{
  "d_model": 512,
  "experts_per_token": 2,
  "d_expert": 240,
  "d_shared_expert": 0,
  "moe_layers": [0, 2, 4, 6, 8, 10, 12, 14],
  "router_score": "sigmoid",
  "routed_scale": 1.0,
  "init_std_router": 0.0188,
  "norm": "rmsnorm",
  "norm_eps": 1e-05,
  "tie_embeddings": false,
  "optimizer": "muon",
  "batch_tokens": [65536, 131072, 196608],
  "train_tokens": 689100000
}
Below are experts of layer 2 (counted from 0) of a mixture-of-experts language model. Rows are named router (the router's row for the expert), gate (a neuron's input weights, with its number), up (a neuron's input weights, with its number) and show model dimensions 128-255. Each number is 128 + 24 x the weight over its row's rms, rounded and kept within 0 to 255.
After each expert's rows: "comes after" lists some tokens at least twice as common just before its tokens as in all text. This comes from a sample of Wikipedia text that the model never trained on. Tokens count by the router's weight.

# expert 17
router [ 95 157 140 120 116  82 154 121 116  92 134 129 142 148 120 148 159  94 163 140 215 104 120  99 153 141 122 129  99 136 180 136 100 146 101  97 109 128 121 103 104 126 125 120 141 105 135 115 159 132 136 153  82 137 131  70 105 134 142 134 151 123 160 172 109 128  83 134 183  83 163 140 160 201 125 134 132 125 108 125 160 147  90 120 115 153 148 120 144 144 128  78 138 163 140 141 170 148 128 133 167 117 133 111 137 110 103 124 118 102 140 143 117 134  94 118 126 108 148 161 105 111  99 103  93 130 136  95]
gate0 [ 66 169 124 100 118 137  98 146 104 125 135 173 134 168 117 104 124 113  99 129 129 170 130 120 136 113 100 139 174 121  95 134 106 132  98 138 154 119 151  89 134 161 121 134 164 136  93  96 111  99 178 159 138 131 143 153 101 107 165 127 101 134 104 113 116  99  92 126 127 131 143 129 138 136 152 142 119 149 157 103 147 169 102 125 147 107 150  71 140 113 153 115  70 129 111  66 134 159 174 143 119 169 149 107 105 131 137 118 137 141 140 134 162 129  93 132 151 131 138  76 136  97 145 113 154 113 105 130]
up0 [ 94  90 123  88 145 188 108 118 105 115 108  83 148 154 144 146 110 124 117 107 143 112 127 124 172 132 113 128 161 153  97 129 151 126 123 126 160 105 141 102 144  88  97 121 144 130 132 130 106 115 157 160 134 130 181 168  99 111 154 101 111 134 120 106 115 149  85 105 155 136 121 132 131 114 116 151 114 148 134 135  84  92 140  88 145 138 170  50 161 122 169 117  87 140 129  93 144 175 153 112 119 166 174 153 104 118 110  93 128 105 164 144 109  94  73 124 142 122 119 104  98 119 174 133 135 110 150 139]
gate1 [143 139 135 155 100 125 125 155  96  88 115 143 100 169 135 141 132  99 168 120 128 141 128 180 144 144 109 157 160 128 134 139 118 132  98 160 130 168 168  98 141 125 147 142 128  90 131 158 178  85 116 109 142 103 113 117 147 121 107 146 141 139 108 114 143 135  97 151 120 128 102 172 126 147  98 112 137 116 158 141 132  93 122  87 108 117 135 160 152 149  97 125 161 153 157 129 162 106 104 110 141 166 129 128 121 122 107 135 152 116 180 144 121 117 119 131 140 166 153 144 141 122 135 100 122  92 132 118]
up1 [157 112 145 141 107 131  87 153  97  82 114 140  88 170 120 138 133  71 159 141 141 107 136 153 100 116 112 137 134 121 138 148  92 139 127 146 124 183 162  82 163 122 127 144 155 108 117 142 160 115 100 136 145  93 134 160 134 113 102 143 188 105  79 126 179  75 130 148 115 117 132 145 126 130 140 132 139 109 137 145 138  87 141  82  96 139 138 133 153 146 107 142 134 122 130 128 161 120 126 115 161 188 116 110 140 173 113 126 150 140 206 127 115 130 125 144 121 168 144 159 180 115 122  81  77 118 106 169]
gate2 [130 118 113 150 134 140  62 119 155 123 127 122 146 139 126 102 127 148 111 166 144 123 135  89 126 113 166 152 155 118 143 110 127 126 164 169 132 143 139 131 132 139 194  80 149 148 147 106 113 160 116  99 143 122 101 101 159 100 120 154 118  86 133 155  83 177 144 173 110 134  76 155 148 122 146 163 144  97 121 116 156 187 109 123 125 140 118 129 103 146 125 128 129  94 117 134  84  93 115 157 147 120 145 152 103 106 130 141 133 151 124 132 111 125 131 112 145 152 135 150 159 139 148 126 140 170 115 134]
up2 [143 109 148 141 144 149 106 138 139  99  99 120 153 144 125  96 132 159 129 146 119 147 135 106 123 140 164 126 159 117 139  98 116 129 153 135 129 170 166 146 116 143 135 115 135 169 144 112 132 155 117 113 110 117 103 104 127 130 141 147 113 115 133 170  81 143  98 153  99 131  79 110 164 132 144 153 115 136  96  99 167 144 119 155 138 149 139 140 124 142 131 134 129 119 113 139 117 121 120 108 133 119 128 121 122 103  91  80 136 110 123 119 128 151 182 134 143 127 116 113 163 111 150  89 157 167 115 129]
gate3 [169 111 114 138 126  53  88 130 121 118 120 128 151 141 124 131  86  80 142  74 123 127 141 114 146 103 171 133 128 148 131 151  76 121 162 125 131 126 160 156 131 157 186 140 127 148 164  98 138 125 127 129  79 170 101 172 132 102 153 132 125 128 104  81 146 121 141 131 167 148 114 146  89  96 108 114 134 112 127 165 130 128 140 146  85 130 133 151 153 146  77 128 112 166 135 141 123 155 129 144 134 130 101 152 128 146 132 140  66 147 112 116 102 125 167  95 134 144 127 120 155 135 140  84  96 113 110 100]
up3 [132 125 151 160 146 152 143 132 165 111 142 124 126 125 152 100 109 125 104 168 148 154 131 125  98 150 147 101 124 119 104 136 169 201 120 113 144  82 132 138 138 100  84 158 130 125 115 102 137 108  92 103 137 113 157 129 116 145 112 137 138  98 110 110 132 154  96  95  89 147 152  81 181 172 154 126 181 127  97 107 140 175 121 160  99 147  89 126 103 103 176 154 141 135 121 113 167 161 111 126 113 157 171 156  96 139 153 124 110 134 130 139 151 121 119 169 130 117 119 116  94 170 155 159 145 112 113 136]
comes after: "\n", "-", "/", "\n ", " 1", " 0"

# expert 8
router [138 117  82 141 132  98 132  77  79 136  93 131  96 149  91 131 138 137 143 118 143 101 100 119 135  78 131 157 134 128 171 111 132 134 110  80 104 138 132 122 128 121 160 125  99  72 127 159 107 146 164  99 142 152 135 155 104 166 162 128 112 126 164 125  98 111 158 100 155 116 189 104 120 166  95 177 108 138 101 115 137 114 127 136 146 137 121 101 145 125 124 147 146 151 112 123 131 122 101 142 153 112 109  89 128 137  92  93 135 130 142  93 168 146 154 110 147 131 136 115 118 107 125 123  78  82 136 170]
gate0 [139  48 102 121 140 132 140 165 139  94 148 176 134 121 121 142 149 113 114 143 151 116  90 116 148 132 141 121 111  94 114 112 100 116  86 115 140 169 144 147  94 132 107 113 109 135  88 113 169 107 102 141 143 122 135 124 135 159 161  70  92 135 120 110  93 128 137 111 161 149  89 135  69 109 167 130 145  87 135 103 160 107 142 182 138 138 108 150 149 148 101 115 107 160 145 145 124 112 130 135 150 111 151 176 128 165 136  92 122 110 152  87 134 137 161 130 143 153 129 110 150 111 146 105 122 104 125 146]
up0 [131 119 177 143  99 130  83 107 147 137 110  54 141 108 117 143 121 122 126 136  99 155 139 117 131 106 117 102 134 101 158 134 154 130 143 114 161  61 133 115 144 145 115 125 148 114 122 126 147 152 129 171 103 129 162 141 143 103 127 148 181  85  79 153  95  98 111 112 112 110 105 127 131 133 143 128 124 133 127 126 104 136 135 102 120 141 108 155 110 147 119 165 148 115 105 120 154 132 111 129 152 156 113 133 157 144 124 128 105  99 148 149 132  69 123 122 131 121 144 117 112 104  98 128 125 160 151  89]
gate1 [164 135 167 178 129 116 122 126 182 128 121 127 107 180  95 123 122  97 114 129  74 114 102 115 122 138 130 100  81 125  82 110  85 116  51  99  93 142 138 114 116 123 115 140 159 124 144 134 147 126 131 157 136 131 165 122 146 155 115 123  93 105 116 108 106 154 179 171 158 119 147 122 117 152 102 103 131 148 118 101 151  73 140 110  99 115 141 146 120  92 140 100 111 133 155 152 101 103 136 113 104 123 130 126 150 151 122 119 129  96 160  76 131 102 149 145 133 147 139 105 163 100 109 112 106 109 110 152]
up1 [ 85 143 101 128 129 104 147 150 171  78 128 142 136 122  99 135 152 117 101 150  82 139 155 168 109  99 131  95 122  97 132 169 133 105 145 102  96 149 132 128 153 116 124 109 128 133 101 143  96 109 128 129 135 170 146 112 114 130 102 172 123 152 138 149 144 120 188 157 130 102 144 117 170 112 126 115 126  94 149 136 108 168 109 141  77 137  89 131 136 137 130 146 128 137 183 126 108 129 155  97 105 104 112 132 133  68 133 130 105 120 152 125 172 159 115 142 158 149 134 140 173 175 136  99 155 113  89  97]
gate2 [117 145 135  99 155 160 180 116 112 169 163  95 136 131 122 156  78  83 126 203 204 106 141 114 153  86 122  96 160 148 117 136 139 116 112 116 160 126 125 130 105 149 108 127 115 119 145 165 120 145  89 104 151 146 100 117 124 115 126 105 134 121 112 101 136 162  87 198 124 140 137 143 107 134 105 102 143 116 100 112 106 109 148 119 174 133 105 144 135 119 160 103 173 148 146 160 152 134 101 150 142 130 140 104 145 136 110 106 138  94 150 103  77 150 122 171 102 155 175 153 142  86 111 104  96 122 152 122]
up2 [115  69 180 150 121 150 114  86 154 153 106  80 104 128  80 100 136 116 154 101 116 108  97 133 124 152 169 162 104 118  67 134 111 179 124 106 131 136 118 163 114  92 142 106 141 145 152 130 129 129 162 145 154  61  89 122 101 155 118  94 133  87 115 179 133 151 174 131 128  93 133 129 147 153  70 114 163  92  97 159 127 128 124 128 161 171 138 143  86 135 120 110 123 116 125 106 106 110 144  99 140 114 133 152  96  94 120 110 151 123 157  94 115 104 103 160 136 177 118 151 140  97 118 125 151 139 131 127]
gate3 [130 107 131 129 130 129 122  66 106 177 153 121 153 167 142 149 141 152 113 153 108 127  98 150 159 131 112 110 120 140 143 150 112 123  97  92 147 111 115 143  94  81 147 121 112  99 119 132  98 118 140 140 140 106 121 122 141 128 132 136  94 139 155 118  87 157 167 114 106 146 160 123 111 154 164 122 111 132 136 111 121 142 152 146 106 110 114 120  93 101 105  90 144 128  83 126 162 119 151 147 103 148 117  98 115 118 107 152 180 103 148 140 137 141 113 149 135 123 114 134 136 110 108 124  79 145 122  86]
up3 [148 107 155  86  96 100 117 134 183 112 117 106  96 142  76 124 135 129 112 141 137 197 130 136 145 124 120 177 147 153  91 109 138 139  86 156 110 141 119 120 132 123 163 128 111 156 134 131 130 159 128 113 137 142 135 137 142 140 151 147 148 144 141 188 145 143 164 127 178 128 119 119 148 130  88 144 115 148 106 156 129 121 150  98 161 130 105 124 137 132 127 109 123 111 149 133  82 131 110 139 137 101 161 124 125 101 144 160 130 172 110 111 124  96 131  79 171 149 113 119 155 100 148 119 149 149  65 197]
comes after: " of", " the", " in", " to", " for", " on"

# expert 26
router [ 82 126  78 136 116 106 164 110  77 155 107 137 106 132 131 151 145 163 129  88 155 121 136 119 129 108 160 189 136 117 156 156 134 140 133  94 145 129 143 165 132 139 129 134 132 101  93 156  82 149 155 100 134 174 120 122 122 137 140 102 137 185 111 124 162 181  98 149 162 101 108 116 121 161 111 142 123 112  90 162 144  90 109 166 139 122 119 148 158  90 136 108 143 171 122 152 138 125 163 117 137  94 131 115 125  81  82 127 136 116 131 125 105 141 150 106 115 114 164 113 150 148  99 142 117 117 120 184]
gate1 [103 126 120 173 132  97 155 154 130 136 122 147 134  65 129 122 137 143 118 144 171  92 115 141 139  93  92 120 123 149 102 119 129 217 106 126 131 128 135 126  97 136 130 142 100  90  90 186 103 116 136 118 117 166 140 183 147 110 163 139  93 146 106 100 140 108 129 166 150 124 151 125 108 112  90 150  86 121 112 134 144 117 145 145 134 105 113 114 128  82  83  93 108 137 131 108 106 134 144 145 109 119 115 100 124 123 129 129 130 130 120 115 125 131  88 152 154 141 110 127 159 164 136 129 142 131 109 141]
up1 [106 103 147  95 103 126 154 140 121  92 181 116 134  61 125 112 144 132 125 124 116 116  64 142 134 129 116 148 123 147 103 117 154 153  69  98 140 138 115 101 134 101 117 158 111 108 115 170 159 121 108  96 111 137 157 161 159  96 142  84  99 115  75 146 158 147 131 173 109 128 134 186 131 114 102 117 159 103  96 128 135 137 141 140 113 100 158 101 161 161 141  97 122 142  98  93  96  74 110 122 147 139 134 117 135 118  86 144 119 105 133 147 159 123 101 158 150 146 122 100 160 104 156 106 107 130  99 121]
gate2 [118 112 105 109 112 128  70 130 117 181 153 171 165 130 137 127 137 145  96 142 126 103 109 113 114 129 101 109 152 133 158 166 103 174 137 129 136 145 131 136  96 146  91 112 122 120 136  96 121  99 153  89 105 188 130 127 137 106 115 108 114 126 145  98  77 122  90  99  90 123 128 137 116 135 139 133 143 118 155 133 175 109 152 162  83 118 158 163 148 175 112 135 131 148 131 160 151 156 152 164 136 149  99 125 150 154  83 172 114  93 104 166 108 142 131 130 145  97 180 121 185 110 141 136 125  96 137 144]
up2 [143 141 114 121 112 155 102 160 131 180 149 154 118 136 153 115 135 157 124  80 157  84 129 125 132 113 124 116  89 111 133 147 131 145 107 114 143 153 107 164 130 117 130 152  94 104 160 117  85 104 156  98 148 128 172 126 158 138 124 130 160 124 113 126 118 103 134 116  93 124 112 118 102  95 136 162  93 120 162 158 147 139 137 149 154 144 113 187 155 115 124 176 118 100 133 152 164 118 152 157 141 135 108 125 120 162 130 137  92 120 100 123 155 157 114 148 137 115 131 124 178 149  95 136 180  74 156 167]
gate3 [122 133 122 142 144 110  92 146 137 164 120 149 127 127 158 129 119 113 129 109 136 133 165 153 147 128 144 112  80 113 149 112 124 150 170 148 150 126 110  97  89 140 137 116 131 101 125 127 168 114 106 136 141 165 136 134  86 105 133 146 177 172 167 123 138 128 127 142 158 133 150 183  79 175 146 166 113 159 144 110 137 131 107 168 121 109 127 122 132 115  99 102 128 163 149 133 126 149 126 102 129  81 110 130 136 165 185  82 143 144 104 106 118  88 103 124 141 125 122 149 127  62  92 128 131 108 159 157]
up3 [126 152 153 134 155 130 101 154 117  98 108 123 114 139 166 111 147 119 144 104 117 131 149 138 125 127 154 112 114  76 142 118 126 186 126 144 153 112 150 141 107 106 105 124 146 130 110 132 205 161  93 129 129 139 127 141 119 130 126 153 155 165 154 127  97  89 109  98 129 122 141 128  89 170 159 142 119 137 141 130 159 154  90 130  74 112 107 148 137 124 101 105 142 145 150 124 145 146 121 140 133  93 132 124 139 100 172 100 146 157 101 135 138 117  80 131 155 124 147 171 105  82  85 123 128 138 153 140]
gate4 [135 129 152 163 145 121 156 118 122 145 153 153 131 124 128 114 163 122  99  89 115 128 152  82 143 140 151 132 122 124 112  86 132 124 142 134 107 142 129 101 152  68 139 100 112 160  92 183 109 129  88 110 124 104  95 159 141 143 117 120 112 148 153 113 104 100 132  89 155  68  99 128 113 101 139 123  89  99 128 131  92 106 144  96 101 111 157 135 170 124 135 149 189 149 160 115 121 140 158 147 117 137 117 139 116 151 127 166 135 121 129 102 127 146 110  84 112 126 163 144 102 176 129 106 130 134 107 131]
up4 [144 155 168 181 124 153 162 103 124 143 172 161 122  98 156 131 141 100 117  90 102 120 170 101 138 169 152 148 107 130  93  97 113 111 133 128 103 138 124 143 172  41 111 125 129 181 102 162 144 115  73 140 139 112 118 148 136 120 137 148 104 131 120  90 129 124 148 116 152 100 116 124 105 120 105 134 107 116 140 118  89 139 146 101 106 132 166  98 190 113 130 125 155 124 171 102 117 114 164 136 129 119 116 170 120 142 132 157 155 130 157  90 126 161  97  92 110 122 162 160 102 187 156  92 107 125 104 148]
comes after: ".", "–", " |", ",", " (", "′"

# expert 20
router [ 86 110 124 118 161  99 123  84  88  84 152  72 110 136 150 129 163 139 128 107 139 109 123 136 127 155 114 120 153  99 126 125 132 174 104 131  97 145 140 129 116 127 157 147 131 113  97 103 124 109 166 111  93 171 182 106  97 157 199  97 128 121 137 137 158 106  99 124 148 106 123 152 157 152 133 137 115 160 101 107 158 138 142 104  95 145 138 117 110 127 138 101 105 151 129 132 129 101  91 194 155 115 141 123 139 140  88 132 160 137 144 177 158 186 116  98 150 105 117 107  91 124 111 164 134 116 109 125]
gate0 [130 148  72  99 146 116 163 160 135 105 136 139  94  69 124 145 114 111 144 117 140 113 118 139 140 121 156 108 184 135 128 122 154 111 124 148 119 172 158 116 125 156  91 102 138 124  78 104 138 119 133 124  75 109 169 116 116 119  94 156 132 152 138 123 149 101 107 152 134 141 127 115 131 146 148 113 108 114 118 123 113 138 113 174 114 164 114 153 109 145 119 160 129 130 129 157  89  78 158 125 112 120 139 113 153 133 109 144 132 139  90 166 149  98 136 155 114 110 157 134 135 117 138 117 162 133 149 140]
up0 [133 143  73 114 153 123 135 151 143  98 154 147 105  60 127 163 117 117 146 128 123  89 128 156 119 126 157 110 162 154 123 156 151 123 138 145 110 155 147 123 126 132 118 115 129 147  94 112 147 112 152 144 109 115 162 136 102 125  98 154 142 148 121 127 146 115 111 149 126 160 148 126 107 128 137 134  87 120 147 124  99 148 110 179 127 170 112 137 110  99 125 123 128 127 131 151  78 103 149 112 107 116 142 143 137 140 125 140 161 139 119 159 136 128 117 167 132 121 157 134  96 115 138 118 118 138 137 150]
gate1 [125 138 129 176 126 124 155 126 116 103 124 116 119  98 109 160 135 106 123 137  95  89 115 136 165 112  94 121 100 112 130  52 114 132 115 156 132 103 150 126 132 126 161 171 115  83 117 113 174 139  87 125 156 123 110 137 122 129 162 149 129  59 121 107 182 129 134  85 105 149 146 142 167 136 145 158 145 107 119  81 134 134 127  97 137 121 146 131 136 149 151 156 173 140 133 110 140 140 154 170  91 135 145 172 133 130  89  75 137 103 133 109  87 149 133 174 114 114 131 153 141  88 125 167 154 113 149 160]
up1 [ 61 123 129 177 144 109 142 139 104 121 135 137 152 135 113  90 171 175 127 126 138 143 151  94 132 155 112 140 151 147 103 187 134 128 114 129 116 138 129 138 106 143 137 111 140 151 101 129 128 158 139  90 192 152 180 116 158 127 119 136 108 131 137 142  94  79 149 157 111 116 121 129 111 137  69  91  74 126 158 164  98 113 137 126 163 130 112 136 121 144 106  91 112 177 107  97 144 120 100  92 138 131 130 136 104 103 134 106 130 131 115 152 129 144 141  96 173 140 111 147 136 146 130 145  99 157 119 172]
gate2 [134 137 155 173 154 124  78 109 120 133 123 132 132 122 129  96 143 104  97 134 130 161  74  94 169 109 114 151 140 108 139  90 131 115 139 146 149 187 117 122 157  91 148 142  67 128 106 139  93 120 112 120 121 110 130 109 101 183 115 129 117 144 112 142  92 143 168 108  98 152 115  99 142 105 117 101 168 149 110 100 169 157  92 112 124  99 164 135 139  82 143 169 141 108 116 130 187 111 143 173 107 126 115 140  93 168 160  90 108 124 127 111 130 146 101 137 112 131  74 124 151 128  87  88 127 113 102 130]
up2 [136 115 139 143 125 129  93 115 105 116 125 119 136 123 152  94 128 114 117 128 111 142  86  81 152  81 138 145 122 116 166 118 114 144 128 139 153 171 151 127 152 126 162 166  70 107  97 132 113 115 124 108 122 133 133 104  76 171 113 120 119 144 130 124 121 149 198 120 105 137 110 118 153  96  94  88 131 149 112 123 117 165  95 121 122 136 159 125 128 103 123 164 139 135  83 116 186 130 147 148 106 138 107 117 144 134 176  99 132 108 126  82 146 183  95 140 112 146  82 122 140 105 111 112 127  98  88 121]
gate3 [118 134 140 143 150 130 181 119  96 109 143 140  89 128  60 124 147 131 139 102 168 134 194 118 169 153 153 163 120 146 143  92 189 133 133 146 128 119 121 113 119 135 133 123 143 129 112 124 102 156 103 139 161 109 147 135 143 104 100 139 132 153 150  97 156 112 150 131  91 108 150  87 173 129 137 111 147 147  89 115 146 132 142 109 123 145 121 132 139  78 129  85 107 165 122 100 118  79 136 146  85 120 103 127 120 101 100 163 122 158 150 111 164 149 136 177 128  76 131 106  90 131 126 154  71 153 162 126]
up3 [144 120 175 123 112 123 145 136 123 124  96 112 120 126 124 126 121 130 112 115 165 143 168 143 101 128 146 127 108 125 133 104 166 142 119  82 137  88 205 141 131 113 136  91 134 115 135  97 113 148 106  86 149 114 120 122  90 111 111 160 117 121 160 143 118 114 113 118 113 102 146  57 106 129 136  71 115 121  96 153 125 141  97 152 102 139 153 179 120 132 121 168 163 125 122 117 139 107 147 113 111 159 133 132 178 140 140 172 129 146 110 106 109 128 143 156 182  90 120 128  90  94 117 152 107 115 133 108]
comes after: "\n", " |", ".", ")", " =", "=="

# expert 4
router [128 147 129  98 162 130 112 109 108 111 131  99 132 140 118 132  90 157 137 125 162 118 117 148 120  84 157 113 120  94 138  91 153 144 117 125 123 132 156  87 145 129 127 171  82 111  99 108 139 130 142 117 110 122 144 130  82 103 153  89 107 125 167 136 143  70 150 107 150 125 141 136 104 157 128 132 150  92  91 100 153 121 121 133 122 128 143 121 112 139 134  93  98 125 113 123 147 168 125 112 106 108 119 102 101  86 148 144  94 115 143 129 175 135 136 102  98 102 120 130 130 133 171 130 110 126 100 137]
gate0 [119 119 116 136 122  96 127 165 125  90  88  71 177 170 111 151 109 112 162 121  98 123 108 141 111 126 141 100 115 121 113 130 140 158 146 116 152 107 141 102 126 127  73 126 105 105 134  95 146 141 175 170 142 132 138 146 142 150  93 100 103 148 110 114 108  96 128 117 132  88 133 126 148 159  98 131  94 110 123 136 144 170  83 132 117 151 134 129  96 141  93 130 119  89 109 108 109 106 116 114  90 165 142 133 132 162 137  72 117 155 162 152 136 127 130 152 156 127 103 145 134 132 157 168 165 133  91 120]
up0 [133 110 134 173 156  75  86 154 154 173 106  99 111  95 139 100 107 101 154 114 149 120 173  97 149  94 158  76 139  92 116 107 118 102 132 123 144 128 150  71 100 117 110  96 109 106 145 110 154 103  76 114 105 148 123 115  84 156 159 153 171 109 157 126  99 146 127 132 148 119 117  90 101 144 139 141 136 107 169 107 129 131 155 159  88 127 191 128 173 109 121 116 115 116 134 111 142 155 119 111 132 129 137 112 156 125  98 146 132 133 171 138 100 125 112 180 150 142 125 142 143  96 185 144  90 117  96 103]
gate1 [127  94 139 133 124 123 178 141 123  94 100 107 109 126 162 155 135 123 110 121  96 129 108 122 146 126 112 135 145 109 102 130 122  91 157 101 145 123 134 123 150  99 103 168 158 160 110 133 149 124 100 137 111 110 142 121 123 150 105 116 143 127  96 127 155 114 135 128 147 115 139  96 143 142 107 150 133 136 139 127 117  96  88 142  59 169 147 130 168  80 124 127 155 151 128 159 122 120 135 138 116 135 143 144 109 139 132 146 155 130 118 113  98 123 112 127 119 131 145 129 167 131 106 134 111 132 130 122]
up1 [115  75 139 135 120 118 148 102 147  74 115 143 103  84 160 182 107 159 139 137 140 165 105 116 172 121 136 125 120 111 135 111 157  46 128 118 136 135 143 118 104  71 137 173 154 131 139 121 104 134 154  99 135 116 121 133 141 152 138 154 149 124 145 155 163 128 138  90 124 115 119 158 172 127 130 124 122 166 134 137 120  99  71  95  96 170 143 133 175  80 102 109 162  64 130 199 105 160 124 125 143 130 160 129 129 136 137 151 110 146  97 136  84  84 140 126 113 170 136 127 105 142 125 144 118 160 141 101]
gate2 [128 109 116 158 151 146 171  97 150 144  75 118 168 160 139 143 135 150  77 147  98 127 126 106 170  80 100 159 122  65 143  99 116  98 120 132 167 123 119 141 107 120  82 130 171 112 129 149 160  98 118 153 133 148 150 108 129 105 177 120 148 100 129  95 122 128 113 134 158 104 128 163 113 153 195 133 122  90 104 161 165 112  93 140 158 122 136 116  95 102 115  91 135 179 132 162 130 120 152 156 153 146 124 138 116 134 142 157 140 125 140 116 154 100 120 139 152 125 153 160 121 148 100  83 154 147 148 142]
up2 [ 89 133 112 122 107 112 134 136 116 137 175 113 115 107 148 114 102 130 142 137 132 153  99 175  98 209 130 109 146 151 108 123 129 142 136 120 117 104  87 137 140 113 191 121  94 146 145 100  95 150 138 103 112 118 131 165 146 180 107 130 160 172 130 156 122 116 132 106  78 133 112 136 151  89  99 156 150 167 149 123  98 132 161 140 139 119 110 158 150 120 137 146 150  91 122  97 152 128 112 122 100 129 132 112  98 111 109 100 113 128 131 130  55 166 109 115  65 164 119  72 140 110 127 116  91 116 130 154]
gate3 [130 143 188 133 134 136 138 112 137 121 123 103 163 158 109 164 152 144 122 128 130 140 107  99 111 141 135 165 145 115 123 149 126 145 158  77 112  76 160 147 126 148 109  88 130  90 160 161 149  82 146 140  99 143 128 101 114 100 136 100 130  90 101 166 108 157 143 120 133 113 116 113 153  99 145 132 167 121 113 111 190 147  99 122 110 128 113 146 117 170 124  88 140 118 120 129 141 129  60 111 160  97 118 152 134  66 158 125 146 112 126 141 127  86 183 146  91 152 142 142 132  99 119 101 130 139 111 183]
up3 [153 116 118 143 119 152 120 127 145 132 129  97  61 107 143 109  97 114 137 132 122 133 163 119 109 135 140 108 163 167 137 114 145  98 133 109 110 156 158 118 162 117 112 139  70 148 133 109  95 167 147 163 112 138 169  99 134 108 104 121  90 112 142  88 134 157 121 180 104 155 133 113 113 141 120 115 112 161 135 167 104  64 143  95 172 140 130 130 138 115 160 158 129 135 126 109  96  97 155 134  94 140 139 131 102 140 105 125  91 120 130 155 164 131 122  97 176 113 134 132 116 122 181 148  83 161 141 159]
comes after: " |", "|", ";", " (", ":", "N"

# expert 2
router [127 112 147 114 123 130 150 111  94 114 134  78 110 143  69 156 106 157 178  75 126 124 141 123 123  95 140 127 136 142 154  92 145 135 119 125 114 142 133 115 143 141 171  98  88 124 126 141  89 142 103  71 159 144 171 137 111 149 119 141  99 113 170 129 152 129 104 131 156 107 109 108 118 148  92 144 130  85 137 122 167 101  98 104 103 138 116 110 158 147 162 111 155 148 126 128 101 116 140 151 177 132 158 132 112  76 112 105 110  57 105 122 128 124 127  90 158  90 147 124 131 108 108 169 136 115 132 126]
gate0 [121 136 123 145  74 156 143 152 117 153 123 150 142 139 170 150 129 127  91  88  88  99 137 112 129 108 123 181 142 136 135 158 130 127 134 133 128 118 108 144 134 158 126 123 111 154 152 122 132 150 117 127 107 122 106 141 140  97 153 113  98 129 105 139 113 129 133 164 153 121 195 117 117  76 164 153  93 108  90  69 120 153 100  74 124 128 137 135 165 126 111  89 123 137 132 168 119 122 108 202  96 148 118 115 127 110  82 124 150 116 116 105 134 114 151 115 144 117 139 139 126  94 147 131  97 108 102 102]
up0 [127 111 156 129 137 137 118 107 124 130  91 110 150 145 131 117 106 124 133 169 139 143 131 125 141 118 126 135 102 116  83 133 122 125 125 145 111 165 167 146 109 126 116  66  90  64 129 126 132  69 162 137 189 122 106 133 103 186 121 173 154 146 139 150 142 126 122 109 111 154 156 112 122 113  92 142 143 127 151 184 136 112 148 152 114 114 105 121 110 144 109 165 122 133 117  84 152 138 127 112 144 137 142 162 125 129 147 141 132 105 120  95  98 127 131 100 129 104 141 134 176 158 152 117 142 132 100 138]
gate1 [ 88  94 121 112 149 110 119 121  81 154 138  94 134 157 132 131 137 164 117 136 168 115 121 116 155 164 117  55 142 114  76 127 151 129 150 120 143 141 103 147 120 117  81  79 121 156 141 142 152  83 151 117 183 143 123 103 133 117 120 144 125 117 111 147 148 134 122 144 133 126 105  73 161 173 124 114 148 135 177 135 140 135  96 143 117 100 108 116 129 162 130 126 112 165  83  73 117 170 174 126 126 111 154 148 132 109 115 108  98 155 145 152 110 129 139 143 107 100  93 150 174 127 129 125 134  80 145 129]
up1 [119  97 134 117 139 115 150 128  99 115 134 121 133 117 123 111 147 157 118 146 171 125 144 120 137 149 138  41 132 124 118 196 146 152 127  90 139 155 133 152 107 156  93 112 102 136 151 116 126 102 137 110 143 120 160 100  52 133 113 124 105 116 143  93 140 136  85 152 159 127 137  90 139 156 124 118 161  99 145 140 120 163 100 125  89 154 118  97 128 157  87 110 127 114 116 120 127 134 167 118 111 125 178 122 131 138 144 143 115 171  84 162 130 137 149 141 135 148  88 153 154 153 151 125 142 129 140 133]
gate2 [109 117 153  87 121 133 132 121 118 104 112 135 123 164 112 161 104  84 105 111 156 134 137  93 176 113  74 172 113  97 143 122 120 127 146 143 135 147 125  96 104 122 174 119 136 114 144 107 152 120  93 132 160 123 122 148 131 146 131  70 149  90 112  89 113 119 123 123 106 148 128 161 112 148 141 126 132 109 131 180  77  80 137 132 114 154  88 138 141 159 186 109 110 141 141 157 126  59 146 157 123 105 137 118 129 122 134 137 145 146 130 117 158 152 126 138 100  69 175 137 107 136 123 131 129 188 141 126]
up2 [106 104 159 120 126 115 132 111 133  97 101 127 146 121 109 172  87 129 100 120 145 123 149 103 173 126  93 133 133 107 153 128 112 102 168 115 149 154 110  75 126 137 169 132 134 140 150 124 128 129 124 121 155 109 131 125 135 154 129  90 125 101 114  96 110 116 161 153 117 148 108 136 132 157 129 126 130 136 163 198  76  95 140 128 130 141 106 149 127 148 147 129  95 133 185 150 119 118 117 144 138 124 119 105 132 150 132 144 149 143 119  95 134 104 104 116  92  98 167 137  90 170 142 130 119 155 164 120]
gate3 [102 136 148  76 113 133 154 122 123 154 120 103 133  89 154 125 128 125 121 115 156 174 144 155 141 119 130  88 126  81 131 123 171 117 146 150 164 103 123 131 146 140 147 141 153  92 148  84 110 135 130 184 120 131 121 150 106 140  85 111 144 129 100 141 144 150 147 126 147 121 103 113  93 130 122 151 141 102 143 133 113 130 166 135 128 116 162 134 124 148 127 117 169 123 151 150 120  56 129 145  98 117 157  76 118 139 124 177  98 140 105 141 115 125 133 100  98 127 106 148 123  95 171  99 141 147 108 132]
up3 [157 104 140 190 130 120 110 123 147 120 140 151 121 144 123 135 122 143 145 103  71  76 128 126 110 107  80 168 143 175 133 130  98 152 110 136  80  98 169 126 135 110 114 125 116 160  97 149 138 102 126 101 134  97 152  90 185 124 151 158 134 153 129 110  93 105 122 126 129 109 143 146 151 129 186 100 124 155 144 137 147 100  91 121 101 200 116 119 162 122 135 108  98 125 133 125 131 206 137 126 157 171  86 154 127 124 147  92 145  94 161 120 146 137 135 163 152 119 114 145 117 145  97  98  82  98 134 141]
comes after: ":", " ", " |", " 0", " Born", " 1"